python train.py --d_expert=96 --d_shared_expert=0 --moe_layers=[1, 2, 3, 4, 5, 6, 7, 8, 9, 10, 11, 12, 13, 14, 15, 16, 17] --lr_router=0.00088 --vocab_size=8192 --norm_eps=1e-06 --beta1=0.95 --beta2=0.95
Below are experts of layer 3 (counted from 0) of a mixture-of-experts language model. Rows are named down (a neuron's output weights, with its number) and show model dimensions 0-159. Each number is 200 + 30 x the weight over its row's rms, rounded and kept within 0 to 999.
Before each expert's rows: "raises" lists some tokens whose logits its average output raises strongly, later layers aside. This comes from a sample of Wikipedia text that the model never trained on.

# expert 39
raises: ".", "s", "g", "r", "ri", "i"
down0,195,177,242,213,179,239,206,205,247,126,199,217,262,207,190,187,152,173,189,210,240,191,207,259,168,188,193,191,198,195,159,189,184,231,234,210,147,164,203,225,201,181,197,197,192,193,210,243,187,275,200,273,149,261,240,198,199,250,225,224,193,242,173,247,209,180,210,190,247,263,197,197,170,221,144,182,251,166,201,196,171,212,157,215,191,208,192,214,217,222,144,229,207,226,191,210,235,164,197,193,150,131,217,238,200,214,203,198,206,213,251,200,179,212,219,202,207,241,205,201,196,217,200,197,190,200,179,225,215,121,221,235,225,189,203,176,189,185,177,168,200,196,176,196,229,252,149,179,188,239,211,208,173,151,178,214,251,169,222,287
down1,180,205,194,119,188,272,230,218,203,196,175,173,208,171,243,184,206,165,200,173,245,243,199,223,197,167,109,194,215,149,227,191,205,286,225,180,197,208,225,167,205,197,214,167,163,166,213,150,192,169,187,191,137,179,178,216,214,172,166,199,229,232,213,190,245,197,155,223,171,170,187,196,213,211,190,203,181,186,238,169,174,192,225,200,209,192,255,208,260,170,207,245,226,192,278,262,208,213,158,166,240,200,200,190,198,263,224,184,187,217,139,145,225,208,183,195,242,171,191,198,186,158,201,196,180,174,228,182,231,257,194,192,178,191,177,199,230,257,221,205,235,194,148,159,244,204,211,220,198,220,195,221,215,232,201,230,216,177,200,164
down2,211,225,215,256,238,185,240,218,260,195,185,155,217,220,218,175,184,143,198,197,219,224,210,184,202,232,187,181,200,192,204,177,199,200,202,151,151,178,196,205,206,204,193,178,224,164,219,204,245,203,167,218,210,205,207,131,198,231,206,231,251,184,153,184,199,218,225,147,173,213,210,140,244,161,190,216,220,196,199,150,200,255,228,142,211,198,182,169,191,205,251,242,239,201,200,187,208,194,208,257,218,165,173,231,258,178,177,222,270,228,208,221,172,197,138,165,194,183,252,211,183,176,223,208,186,227,213,194,155,202,211,125,238,177,185,189,228,235,220,197,193,163,194,200,274,250,159,191,237,192,161,254,154,227,195,242,135,181,211,192
down3,230,185,231,170,197,190,185,182,228,194,182,202,205,209,179,184,139,207,208,213,187,247,233,150,207,153,209,218,167,216,271,205,215,222,192,212,233,138,189,233,144,197,176,239,227,260,189,232,244,205,208,169,237,161,173,137,232,210,192,191,227,165,196,227,189,202,150,213,182,249,170,216,197,207,236,215,197,151,166,185,215,231,242,190,222,144,184,201,206,248,197,206,206,228,232,175,195,217,217,217,173,199,164,177,189,179,182,193,213,174,197,276,218,153,169,195,283,136,194,197,199,224,195,206,139,199,185,263,228,207,180,142,172,202,197,194,150,195,184,177,230,185,194,194,218,178,201,211,141,243,180,172,228,115,151,170,205,192,198,217
down4,160,247,183,245,185,184,182,208,207,225,184,204,187,237,202,228,210,180,208,195,190,219,260,189,159,231,176,188,235,140,182,199,125,208,210,242,192,250,240,244,135,185,146,224,205,226,178,169,163,150,176,199,157,210,241,144,220,199,215,217,219,216,158,192,204,231,160,180,190,141,191,171,180,213,141,170,227,248,161,184,200,190,224,194,210,251,188,220,166,213,226,247,206,185,231,213,217,176,200,184,169,225,268,205,229,186,220,157,217,207,170,203,181,182,193,221,209,226,250,196,143,142,206,186,173,215,227,194,183,192,184,152,138,250,210,132,218,192,236,222,197,251,213,173,158,195,209,208,170,212,150,222,142,227,222,187,208,211,205,198
down5,202,179,186,169,189,210,281,177,206,205,253,186,205,199,200,188,219,174,168,227,164,221,197,180,250,201,211,189,194,189,259,176,220,195,166,170,205,188,211,247,179,179,163,184,155,228,232,191,212,199,151,200,199,152,198,136,231,219,192,244,178,226,190,236,188,143,181,255,183,214,167,258,168,181,232,136,161,217,145,162,225,201,216,226,180,227,218,235,190,245,194,165,168,195,280,176,258,222,208,197,253,196,184,184,198,177,180,231,197,201,197,263,186,224,182,240,177,211,220,142,154,213,162,214,196,224,197,231,227,149,205,187,202,211,207,179,230,219,162,196,142,186,142,201,210,196,174,212,236,213,226,218,210,145,149,240,161,173,187,174
down6,188,221,169,216,210,205,153,202,196,152,255,142,237,202,207,172,178,211,128,183,177,250,209,221,216,194,233,125,130,186,258,196,178,180,176,205,199,199,178,217,206,228,201,165,193,218,199,182,227,196,154,223,201,198,220,196,212,139,236,232,163,228,180,261,205,187,204,179,219,219,233,225,222,250,195,198,212,199,193,191,197,255,160,210,203,227,175,182,170,192,163,239,184,210,210,160,98,248,177,226,227,268,194,241,186,210,175,231,222,189,241,175,184,177,204,206,191,162,179,150,163,189,182,207,191,237,215,192,188,174,210,185,194,153,198,176,205,176,202,253,155,222,181,135,191,189,203,224,252,184,217,175,274,154,189,174,206,194,162,181
down7,148,156,187,235,212,150,223,202,222,197,216,187,183,223,210,186,209,227,172,191,228,207,145,182,166,188,202,192,170,188,205,207,216,162,205,240,174,209,221,165,196,172,138,146,112,174,220,186,146,154,205,188,248,166,191,127,246,205,208,202,191,220,218,196,205,208,161,174,226,140,230,191,227,193,164,219,231,185,187,173,261,252,218,258,206,187,177,186,184,206,202,247,239,181,222,224,173,214,249,242,182,180,247,216,264,262,194,177,202,201,159,187,194,190,197,238,250,237,193,184,128,225,169,158,232,184,209,221,189,194,249,218,193,223,208,160,219,248,138,217,205,182,206,224,185,187,186,196,220,181,190,224,152,176,226,204,197,171,189,247
down8,173,202,249,185,191,198,193,202,183,154,188,213,185,195,209,203,229,178,229,227,152,203,211,205,168,174,248,192,170,200,208,177,169,207,220,190,203,151,185,192,136,221,152,214,136,167,190,251,184,238,170,204,231,186,193,215,234,209,217,256,233,179,259,249,143,193,211,241,136,177,181,199,225,183,175,266,196,198,185,250,200,217,261,184,166,175,275,250,227,204,166,203,212,192,210,214,219,237,199,201,178,216,197,151,204,233,211,209,207,224,139,203,150,169,176,226,211,192,223,206,171,214,160,207,194,211,208,207,206,166,150,194,238,279,210,127,227,228,202,172,186,259,228,214,198,193,178,210,201,221,163,201,278,169,236,179,231,179,220,189
down9,206,151,184,246,189,158,198,264,190,168,152,168,197,207,208,220,215,191,186,230,172,204,163,202,201,182,191,192,203,162,163,192,196,215,206,185,204,237,175,196,191,154,162,232,220,141,217,232,243,162,232,184,229,220,215,232,214,147,209,101,203,221,141,198,253,197,160,180,226,133,180,197,199,183,205,174,204,191,253,229,221,189,212,201,255,153,168,212,202,198,213,180,223,221,164,192,284,180,205,137,235,192,225,216,190,204,198,179,176,195,217,175,199,230,168,188,190,169,151,230,176,193,217,204,229,168,175,161,232,196,211,206,180,196,174,162,204,186,215,145,231,230,220,221,271,176,197,218,188,151,192,140,241,151,183,235,213,214,204,270
down10,224,250,203,202,197,196,208,203,164,218,217,217,178,136,228,151,172,235,188,249,155,194,227,182,266,227,188,208,192,219,263,215,187,218,149,186,169,227,214,196,200,141,254,175,206,224,207,162,224,183,195,237,193,213,157,201,168,240,191,247,172,196,253,214,215,217,194,239,224,229,197,219,222,166,206,177,175,226,202,159,183,130,266,193,183,216,206,255,275,183,246,195,160,187,204,221,189,201,164,207,188,160,209,161,214,188,193,238,198,208,221,199,226,182,177,210,217,205,190,188,251,229,184,210,211,156,210,225,279,161,247,201,180,196,188,166,268,200,191,197,206,192,280,170,191,198,216,142,188,175,178,198,229,245,141,194,189,207,191,154
down11,130,189,226,219,200,239,218,184,212,182,232,225,179,169,184,191,183,160,189,216,234,204,208,248,267,211,163,201,199,207,205,194,178,180,167,195,207,194,137,175,236,251,243,288,184,209,188,184,178,192,235,203,223,236,199,183,161,189,188,137,180,235,225,183,210,199,217,191,183,201,158,195,241,199,218,225,228,225,219,176,189,219,255,200,227,197,246,273,174,217,163,179,126,249,231,143,197,246,264,173,171,176,165,143,236,190,182,224,204,174,210,141,231,214,202,197,234,200,181,193,152,189,226,193,213,177,226,204,256,249,199,188,194,235,261,207,177,179,199,178,176,182,244,181,222,189,213,221,191,257,194,209,145,163,178,177,206,214,212,172
down12,221,223,206,220,193,185,199,148,199,181,184,246,214,168,169,212,196,181,222,184,160,166,177,197,205,253,221,229,251,214,202,257,222,218,212,122,213,156,245,202,186,217,244,205,206,171,228,163,218,160,163,156,183,219,250,156,228,202,237,290,249,198,228,209,192,258,189,158,144,237,198,218,223,215,232,237,213,197,193,227,160,173,148,207,189,171,212,231,235,257,168,210,152,220,221,210,188,180,213,167,170,189,252,139,205,189,173,241,221,253,221,239,201,205,220,207,211,182,232,179,160,250,204,201,198,200,217,224,237,218,208,208,181,236,219,208,245,159,211,223,173,231,188,132,240,183,187,203,176,202,183,158,167,169,230,222,215,239,215,209

# expert 48
raises: "-", " ", ".", ":"
down0,269,150,227,247,154,174,160,136,216,187,198,169,200,213,209,179,194,177,208,177,191,237,196,214,223,209,219,225,244,229,213,224,205,166,201,223,213,236,199,217,244,222,209,221,169,113,226,217,214,149,226,177,191,217,162,174,128,179,178,213,221,160,139,197,222,181,174,239,235,219,184,187,196,193,176,157,157,121,162,131,197,180,176,178,244,239,217,148,187,175,187,195,231,202,212,186,233,175,205,237,225,184,207,222,177,244,153,186,210,237,200,182,197,196,181,207,147,214,232,171,198,198,170,195,243,218,175,239,167,195,197,216,219,150,178,198,207,220,195,224,209,221,175,203,209,233,188,180,158,110,162,227,241,176,171,172,204,161,175,213
down1,220,209,193,220,161,209,199,224,171,192,152,230,246,286,205,216,186,216,161,167,174,169,194,226,188,243,250,181,162,190,228,160,209,157,212,209,221,240,161,226,193,221,231,219,203,210,211,231,226,218,204,168,210,186,237,193,234,161,208,253,162,170,203,220,202,225,218,215,196,227,250,218,237,201,200,178,204,124,181,146,160,243,193,231,236,165,261,251,185,223,201,169,151,213,245,205,176,178,195,202,192,251,237,240,185,196,188,213,197,136,203,239,202,217,183,211,200,203,201,207,207,136,179,204,156,206,146,160,205,257,228,214,212,150,218,157,135,156,203,225,196,223,217,183,225,181,270,240,221,197,238,198,152,162,177,219,200,183,198,193
down2,174,170,185,216,203,137,189,213,227,161,168,216,177,198,223,216,208,210,162,189,198,207,191,170,207,185,231,185,224,167,195,218,256,199,224,189,195,156,152,166,186,201,198,181,181,191,232,179,221,174,219,221,234,168,274,237,220,151,175,190,133,248,216,226,164,199,236,206,192,187,218,187,219,197,180,212,185,204,206,154,140,166,239,239,266,166,262,191,206,183,210,191,224,214,199,202,188,297,282,216,225,249,225,167,177,225,148,193,179,227,174,208,182,182,170,168,196,160,197,210,221,227,187,160,207,175,201,270,249,152,187,154,179,205,187,189,196,149,234,225,174,136,202,208,264,193,169,195,205,219,193,185,194,184,208,196,192,168,238,158
down3,194,200,154,219,212,240,203,179,197,222,213,210,229,212,199,139,210,174,271,209,188,138,254,190,146,201,201,255,200,250,241,164,192,183,213,150,210,170,208,135,197,209,231,195,210,237,182,139,173,170,189,194,209,156,229,187,172,225,218,195,206,230,217,191,210,151,240,202,157,168,141,167,189,174,202,173,191,194,210,230,219,228,190,210,196,127,202,205,195,196,182,176,204,225,212,182,194,212,184,195,211,249,190,158,144,177,173,248,214,214,244,225,177,159,205,221,254,170,239,226,170,217,207,227,216,234,219,222,213,151,200,127,200,253,234,234,231,255,165,202,186,175,200,202,148,199,208,214,229,211,275,225,224,220,194,241,193,136,212,206
down4,162,201,190,170,234,201,226,192,233,227,151,231,180,183,186,172,176,232,187,245,207,184,207,211,147,183,181,190,144,221,182,172,250,225,194,166,215,162,214,189,257,208,228,190,189,230,148,217,224,188,270,168,209,223,248,207,184,157,190,173,243,170,203,217,196,193,192,228,198,206,194,218,199,222,214,143,174,208,157,197,180,163,224,191,166,223,151,218,146,182,193,225,195,209,157,209,206,207,246,233,201,213,160,238,260,185,151,192,236,199,247,261,215,202,232,251,185,229,272,172,213,241,242,167,196,189,198,261,199,153,189,243,258,205,214,217,183,164,188,187,245,150,247,205,190,205,240,197,234,198,203,244,226,146,230,231,185,172,158,215
down5,194,151,176,227,179,194,200,184,242,221,218,195,197,207,186,232,153,213,210,232,189,223,164,168,172,216,155,191,232,249,212,186,204,150,160,159,210,237,214,160,215,173,164,204,211,173,198,202,260,173,236,204,206,215,156,223,231,236,184,185,203,211,158,237,204,218,193,198,188,235,212,198,245,215,172,218,195,226,213,214,193,213,154,224,186,136,176,247,153,163,256,197,224,228,218,217,183,220,179,181,175,305,229,236,194,133,231,137,158,167,196,177,179,191,174,213,197,144,183,235,218,180,209,185,180,195,179,208,199,197,238,173,246,200,160,194,250,157,186,186,194,247,199,192,209,154,176,200,119,190,276,252,194,221,203,242,213,178,208,176
down6,165,159,145,220,210,223,187,235,198,206,175,225,204,197,187,169,169,189,211,170,221,227,268,208,162,190,181,167,251,181,259,241,184,186,201,188,207,220,125,189,115,176,219,196,217,186,194,191,212,195,198,209,209,202,169,250,187,243,224,224,234,174,182,288,226,248,201,186,149,173,266,210,199,187,160,209,190,186,251,229,231,203,222,224,214,234,175,220,141,164,201,213,243,257,206,188,199,188,172,225,199,196,248,195,187,209,172,181,187,210,211,242,191,192,204,155,190,166,202,257,206,194,197,180,186,166,228,236,229,195,252,221,180,173,207,179,245,219,163,166,163,225,155,210,137,212,225,149,207,171,164,211,178,153,248,166,203,165,186,219
down7,175,212,178,200,223,232,202,161,257,221,201,195,224,154,230,196,213,210,198,162,204,203,187,222,203,241,231,212,262,169,152,233,219,232,146,133,214,199,220,169,216,221,166,219,258,179,202,211,180,205,215,195,237,232,196,178,255,200,173,171,232,222,216,193,250,232,227,186,213,186,151,187,174,220,167,175,219,168,211,180,150,188,224,232,243,201,197,236,197,211,217,227,264,231,262,190,218,182,135,229,202,139,203,213,259,122,226,208,181,149,207,205,190,248,202,184,176,207,190,191,176,223,262,231,198,204,223,187,177,201,255,141,210,206,168,204,225,243,219,222,246,217,170,168,222,190,167,198,248,219,159,228,203,218,186,190,216,179,223,125
down8,263,171,184,253,184,175,240,218,158,195,226,173,203,164,206,238,251,172,155,179,194,179,216,192,192,190,171,182,194,184,203,174,253,186,270,218,240,183,182,183,164,195,215,157,241,166,231,202,233,183,228,186,231,185,222,212,171,219,191,196,188,207,187,198,190,212,182,193,150,224,193,191,164,208,173,200,224,225,194,219,198,160,185,169,211,209,223,214,280,230,166,195,224,180,187,227,188,226,225,178,243,176,196,205,167,238,220,179,218,237,265,202,220,170,236,165,137,193,195,150,225,184,178,226,191,198,111,207,244,180,224,195,263,163,259,180,165,178,194,167,220,186,184,187,183,181,120,224,164,175,227,241,218,189,229,194,116,182,155,187
down9,183,213,233,149,186,167,200,226,215,233,211,200,198,191,165,165,193,207,246,166,229,228,213,256,273,177,221,236,183,234,199,164,199,224,212,192,205,119,144,184,227,237,216,221,182,222,190,197,243,202,188,245,186,210,190,208,197,213,186,140,199,189,192,225,163,149,206,205,200,149,205,231,197,184,170,177,189,180,180,224,245,164,216,202,169,215,192,207,191,169,177,227,217,262,193,203,205,256,168,241,202,174,140,159,227,197,252,191,193,163,238,231,188,238,228,183,177,224,180,179,231,191,296,193,211,201,139,287,120,231,176,186,191,186,210,171,168,181,170,187,228,203,189,201,185,238,234,228,153,230,234,200,215,212,158,182,192,176,190,195
down10,225,212,164,228,284,176,206,230,232,205,208,182,196,196,195,192,184,155,209,230,224,148,180,151,182,196,200,202,234,183,225,191,187,181,204,207,156,243,239,217,212,227,189,193,213,183,170,182,216,224,182,249,224,207,161,209,247,169,202,230,233,183,179,254,154,211,186,240,217,241,232,221,172,275,199,209,213,156,220,224,232,213,207,199,194,235,229,185,279,179,251,204,187,219,126,215,227,161,206,172,259,176,264,218,231,243,224,177,233,144,191,168,218,193,190,204,197,192,224,204,207,180,220,178,207,281,201,185,177,195,247,288,176,222,170,244,176,191,201,193,191,186,187,200,244,147,207,227,192,171,187,201,180,223,202,227,258,176,196,160
down11,148,204,211,180,194,249,186,193,217,171,184,218,215,194,188,195,217,214,264,233,209,212,247,195,194,171,223,223,158,290,261,218,217,180,225,186,185,186,147,206,169,185,192,223,148,180,183,225,173,194,210,232,227,220,200,189,227,213,213,212,192,265,201,211,165,163,184,202,174,236,239,210,244,239,200,224,206,221,217,183,223,157,145,265,181,236,145,190,187,231,194,149,186,204,240,210,188,245,196,229,152,167,195,210,217,232,206,210,165,169,156,195,158,170,180,211,174,199,241,194,225,229,163,247,166,169,252,237,206,148,215,194,153,248,222,167,194,168,197,194,195,219,240,208,130,237,168,156,213,201,268,177,199,194,234,204,170,178,231,248
down12,200,203,143,220,193,188,240,238,198,185,191,238,230,217,208,272,234,207,179,175,190,180,222,229,221,215,184,144,206,205,149,189,200,192,213,193,164,239,206,200,220,167,125,203,202,158,202,134,210,168,215,216,177,177,203,179,222,193,169,201,200,198,177,215,216,275,178,210,209,188,216,201,236,197,172,238,210,221,206,210,211,179,138,191,185,182,185,189,165,226,143,190,237,244,187,175,171,193,212,166,211,217,197,242,191,177,193,134,176,181,199,197,217,150,195,235,158,205,144,163,233,187,285,181,226,197,256,185,235,236,240,225,240,208,166,143,242,216,298,153,212,171,178,149,187,198,193,174,203,150,195,195,180,162,228,195,182,175,172,209

# expert 60
raises: "s", " and", "-", " ", "1", ","
down0,262,239,173,226,224,180,207,187,212,226,181,186,189,190,250,177,236,209,193,183,176,218,230,187,217,178,233,226,199,144,192,205,208,192,185,202,233,214,255,214,186,127,174,145,175,175,165,223,248,165,188,188,197,257,218,203,201,269,212,207,143,200,196,217,137,151,179,228,198,213,179,223,180,197,232,254,170,188,171,178,173,199,189,167,190,198,188,193,142,187,264,201,195,181,226,209,212,152,141,227,182,229,232,217,245,239,106,208,145,167,219,214,246,179,151,183,200,213,186,198,204,212,183,225,210,172,202,217,177,176,203,216,207,228,232,221,179,128,195,250,214,192,238,229,215,201,163,172,176,195,212,198,168,253,174,217,239,259,177,184
down1,186,214,184,213,200,152,184,182,233,172,227,232,194,162,214,245,214,270,166,236,191,237,226,172,179,189,200,179,232,204,200,238,237,227,183,205,211,210,202,184,166,201,160,244,204,240,169,176,155,189,199,218,249,182,188,166,183,167,220,209,158,205,193,181,186,178,174,201,197,201,202,224,201,164,231,201,200,210,192,193,223,78,172,186,227,178,181,190,161,212,190,183,195,260,195,210,185,210,192,238,235,134,170,166,140,181,253,230,207,223,197,173,170,238,178,197,184,200,208,202,199,177,180,242,190,208,232,192,196,206,167,154,183,226,235,259,177,198,146,291,252,208,221,149,189,134,143,196,157,186,243,160,209,245,226,198,198,166,192,182
down2,225,201,217,162,237,203,200,262,220,210,149,194,174,266,183,199,220,160,278,178,206,152,242,160,186,191,171,219,207,237,209,194,230,191,197,218,229,207,266,170,197,208,178,186,162,220,226,193,231,211,239,156,186,216,200,262,217,165,149,219,193,191,253,195,175,190,229,230,218,203,189,200,196,191,218,192,187,168,217,280,177,200,216,223,217,217,212,207,185,214,224,171,208,222,194,173,155,118,231,244,219,235,193,174,169,191,224,200,154,172,203,229,182,252,187,229,192,205,244,183,217,244,226,192,230,234,217,158,204,232,173,176,194,249,150,213,213,211,205,193,121,186,197,149,171,194,168,198,207,205,212,167,218,113,167,253,214,173,232,180
down3,166,186,219,200,133,213,168,196,212,212,269,209,152,169,210,250,209,227,213,182,190,222,207,189,215,258,209,184,184,218,201,179,205,157,167,211,193,164,262,195,186,161,243,216,162,164,187,192,167,170,179,150,162,194,245,207,218,166,211,235,216,180,183,163,212,209,245,162,235,265,176,210,183,235,197,227,266,251,213,201,205,215,143,157,148,223,206,257,220,230,213,197,235,169,221,204,222,214,217,195,200,208,167,173,183,225,197,171,237,203,132,175,163,202,206,216,187,163,240,207,145,267,182,253,220,169,223,199,185,221,159,192,226,216,208,177,170,261,180,179,188,245,205,196,181,215,160,178,193,218,254,206,181,185,174,246,201,142,174,232
down4,188,183,187,175,222,179,164,210,214,184,190,216,163,193,177,184,115,174,215,212,242,253,200,158,169,175,185,197,224,155,186,234,197,224,179,149,214,180,200,133,197,219,180,214,176,217,202,159,222,226,217,201,166,238,191,209,233,210,189,231,230,208,202,234,193,219,178,157,214,205,172,153,253,213,199,212,204,210,213,210,159,160,243,177,221,207,178,209,174,135,186,184,233,237,172,191,225,176,298,215,184,162,189,186,184,209,231,235,169,235,172,140,143,204,170,210,184,220,183,175,175,194,211,177,190,232,221,213,153,236,245,249,230,180,142,232,238,221,181,146,253,148,199,170,246,233,162,201,202,202,211,195,179,208,196,215,266,272,185,191
down5,249,224,188,275,147,219,180,183,183,236,215,221,194,208,178,179,167,255,201,191,180,248,217,178,258,203,219,231,266,226,144,187,236,182,210,211,189,149,197,163,209,184,210,227,206,191,214,218,191,222,229,264,249,175,178,233,167,192,222,183,179,253,200,208,174,158,162,246,162,179,186,199,232,206,197,255,203,240,227,218,178,227,171,187,195,205,208,190,196,238,242,244,190,216,206,238,244,228,210,197,136,201,162,226,166,213,186,195,216,322,231,214,197,201,187,164,211,178,214,207,189,156,187,237,209,240,173,213,180,218,230,180,192,205,194,170,197,223,196,197,194,245,226,206,233,170,185,251,158,233,195,212,264,244,225,215,195,229,211,152
down6,167,211,145,182,143,218,195,210,238,207,199,156,163,204,240,235,239,234,204,180,127,166,129,205,243,227,212,226,174,252,174,199,217,186,229,236,211,182,167,206,175,203,250,245,198,189,233,205,195,195,205,163,242,195,203,210,183,175,218,158,214,201,206,193,201,188,175,124,166,244,214,192,223,179,209,229,272,188,197,209,209,178,214,183,185,225,186,209,210,188,209,206,158,248,193,188,195,275,225,227,202,187,236,226,224,175,198,224,171,177,185,166,175,271,185,240,184,166,271,160,205,141,203,218,229,181,233,251,183,246,180,225,180,190,172,205,128,199,158,215,219,261,164,214,209,142,194,183,215,208,173,165,191,205,186,175,199,173,187,165
down7,218,173,213,214,242,163,236,237,179,169,191,162,253,204,185,199,172,252,206,270,216,153,148,198,144,184,196,200,198,179,236,203,216,205,249,176,260,187,178,154,202,201,239,183,217,161,225,236,213,206,193,195,231,192,153,159,215,176,215,180,213,210,205,151,204,199,221,176,115,223,151,257,142,184,166,192,185,219,220,191,200,223,193,222,169,180,203,199,172,144,220,191,181,177,230,182,185,252,212,234,180,229,194,124,202,194,193,188,203,206,230,183,147,185,199,222,186,190,198,169,212,187,155,188,155,200,225,239,176,173,190,199,227,219,145,200,172,217,179,183,259,243,157,195,204,207,180,182,166,202,261,170,184,251,152,268,221,228,177,163
down8,226,212,184,155,240,216,185,196,198,176,153,139,206,180,197,193,191,247,180,226,156,199,222,177,254,214,254,207,188,234,186,213,207,159,174,184,216,156,192,232,174,272,212,207,220,173,190,249,219,224,222,199,200,203,184,224,124,200,251,216,188,199,214,202,241,201,134,161,251,182,182,205,220,224,194,248,200,200,178,189,267,207,171,198,189,201,184,175,215,221,228,223,194,110,167,178,202,195,203,178,170,241,198,152,196,172,181,185,207,207,232,292,211,211,185,186,187,190,175,234,241,187,194,198,254,178,226,196,224,267,176,185,151,224,273,207,176,160,225,185,157,213,204,191,179,199,227,190,237,165,225,191,190,195,186,156,151,195,223,263
down9,211,190,196,188,150,212,245,245,219,182,183,185,185,175,143,191,196,210,242,237,195,192,198,144,138,226,211,240,211,248,114,221,203,188,192,203,189,288,192,248,190,215,219,204,190,234,213,208,244,226,234,196,171,231,207,249,222,236,138,225,162,138,239,230,183,168,227,283,211,229,212,200,156,208,211,229,184,181,219,241,222,167,210,207,153,195,247,185,238,168,244,187,252,242,193,222,205,211,194,230,184,171,159,158,211,190,178,246,201,220,215,220,240,208,214,137,216,196,233,210,208,185,208,233,221,201,193,163,198,204,184,206,227,221,199,223,221,199,243,173,183,204,164,147,203,193,145,239,214,178,205,201,173,211,141,240,221,221,180,216
down10,209,187,187,228,208,179,192,163,235,181,208,159,186,200,230,204,211,193,203,235,218,244,225,239,265,242,236,230,250,226,165,251,239,157,184,140,202,156,187,234,169,186,223,207,234,223,195,184,213,188,165,170,216,182,187,176,177,206,189,174,197,211,193,214,174,237,159,203,200,109,185,165,209,189,148,263,157,190,173,229,176,174,196,139,221,266,164,193,195,217,226,258,230,211,190,134,203,193,250,287,175,176,197,225,220,208,240,189,239,230,168,203,230,209,154,182,219,137,205,163,198,193,133,216,212,211,180,219,208,184,181,228,163,210,219,122,219,226,199,217,181,147,226,204,202,193,181,231,175,214,190,195,203,201,187,203,212,171,211,201
down11,163,197,154,183,201,189,169,174,195,221,193,231,227,178,183,137,186,236,163,191,213,226,243,203,178,242,232,216,228,153,224,218,228,228,228,171,208,178,173,210,214,236,199,214,230,221,201,137,141,187,211,240,206,178,207,195,155,213,138,207,187,171,215,171,205,207,185,216,168,198,203,166,226,190,196,212,102,180,147,202,208,155,196,181,198,228,138,213,217,212,195,179,249,292,177,163,176,218,165,200,234,238,176,175,193,210,185,190,206,209,189,180,208,207,216,184,174,236,174,192,288,192,153,215,167,249,166,242,190,193,218,160,228,160,201,177,211,214,209,215,235,206,233,159,232,230,183,204,230,199,214,116,213,211,163,199,269,179,215,231
down12,195,189,215,213,199,219,220,175,192,189,198,224,155,256,212,194,206,178,204,194,204,220,219,172,185,153,183,204,264,164,173,209,157,223,229,169,218,151,162,163,180,215,161,197,211,234,187,251,180,195,217,193,233,204,195,200,170,173,232,184,188,277,213,229,159,248,232,232,161,182,246,199,216,164,159,164,228,237,185,218,238,170,158,157,224,163,197,172,194,226,182,245,217,213,154,153,181,206,168,192,166,150,194,172,150,227,193,141,148,217,220,182,159,187,202,219,192,221,232,225,141,176,212,206,200,182,226,177,171,219,187,147,239,213,163,191,137,253,206,216,175,148,169,227,203,212,233,150,220,267,188,146,217,167,203,174,176,168,166,169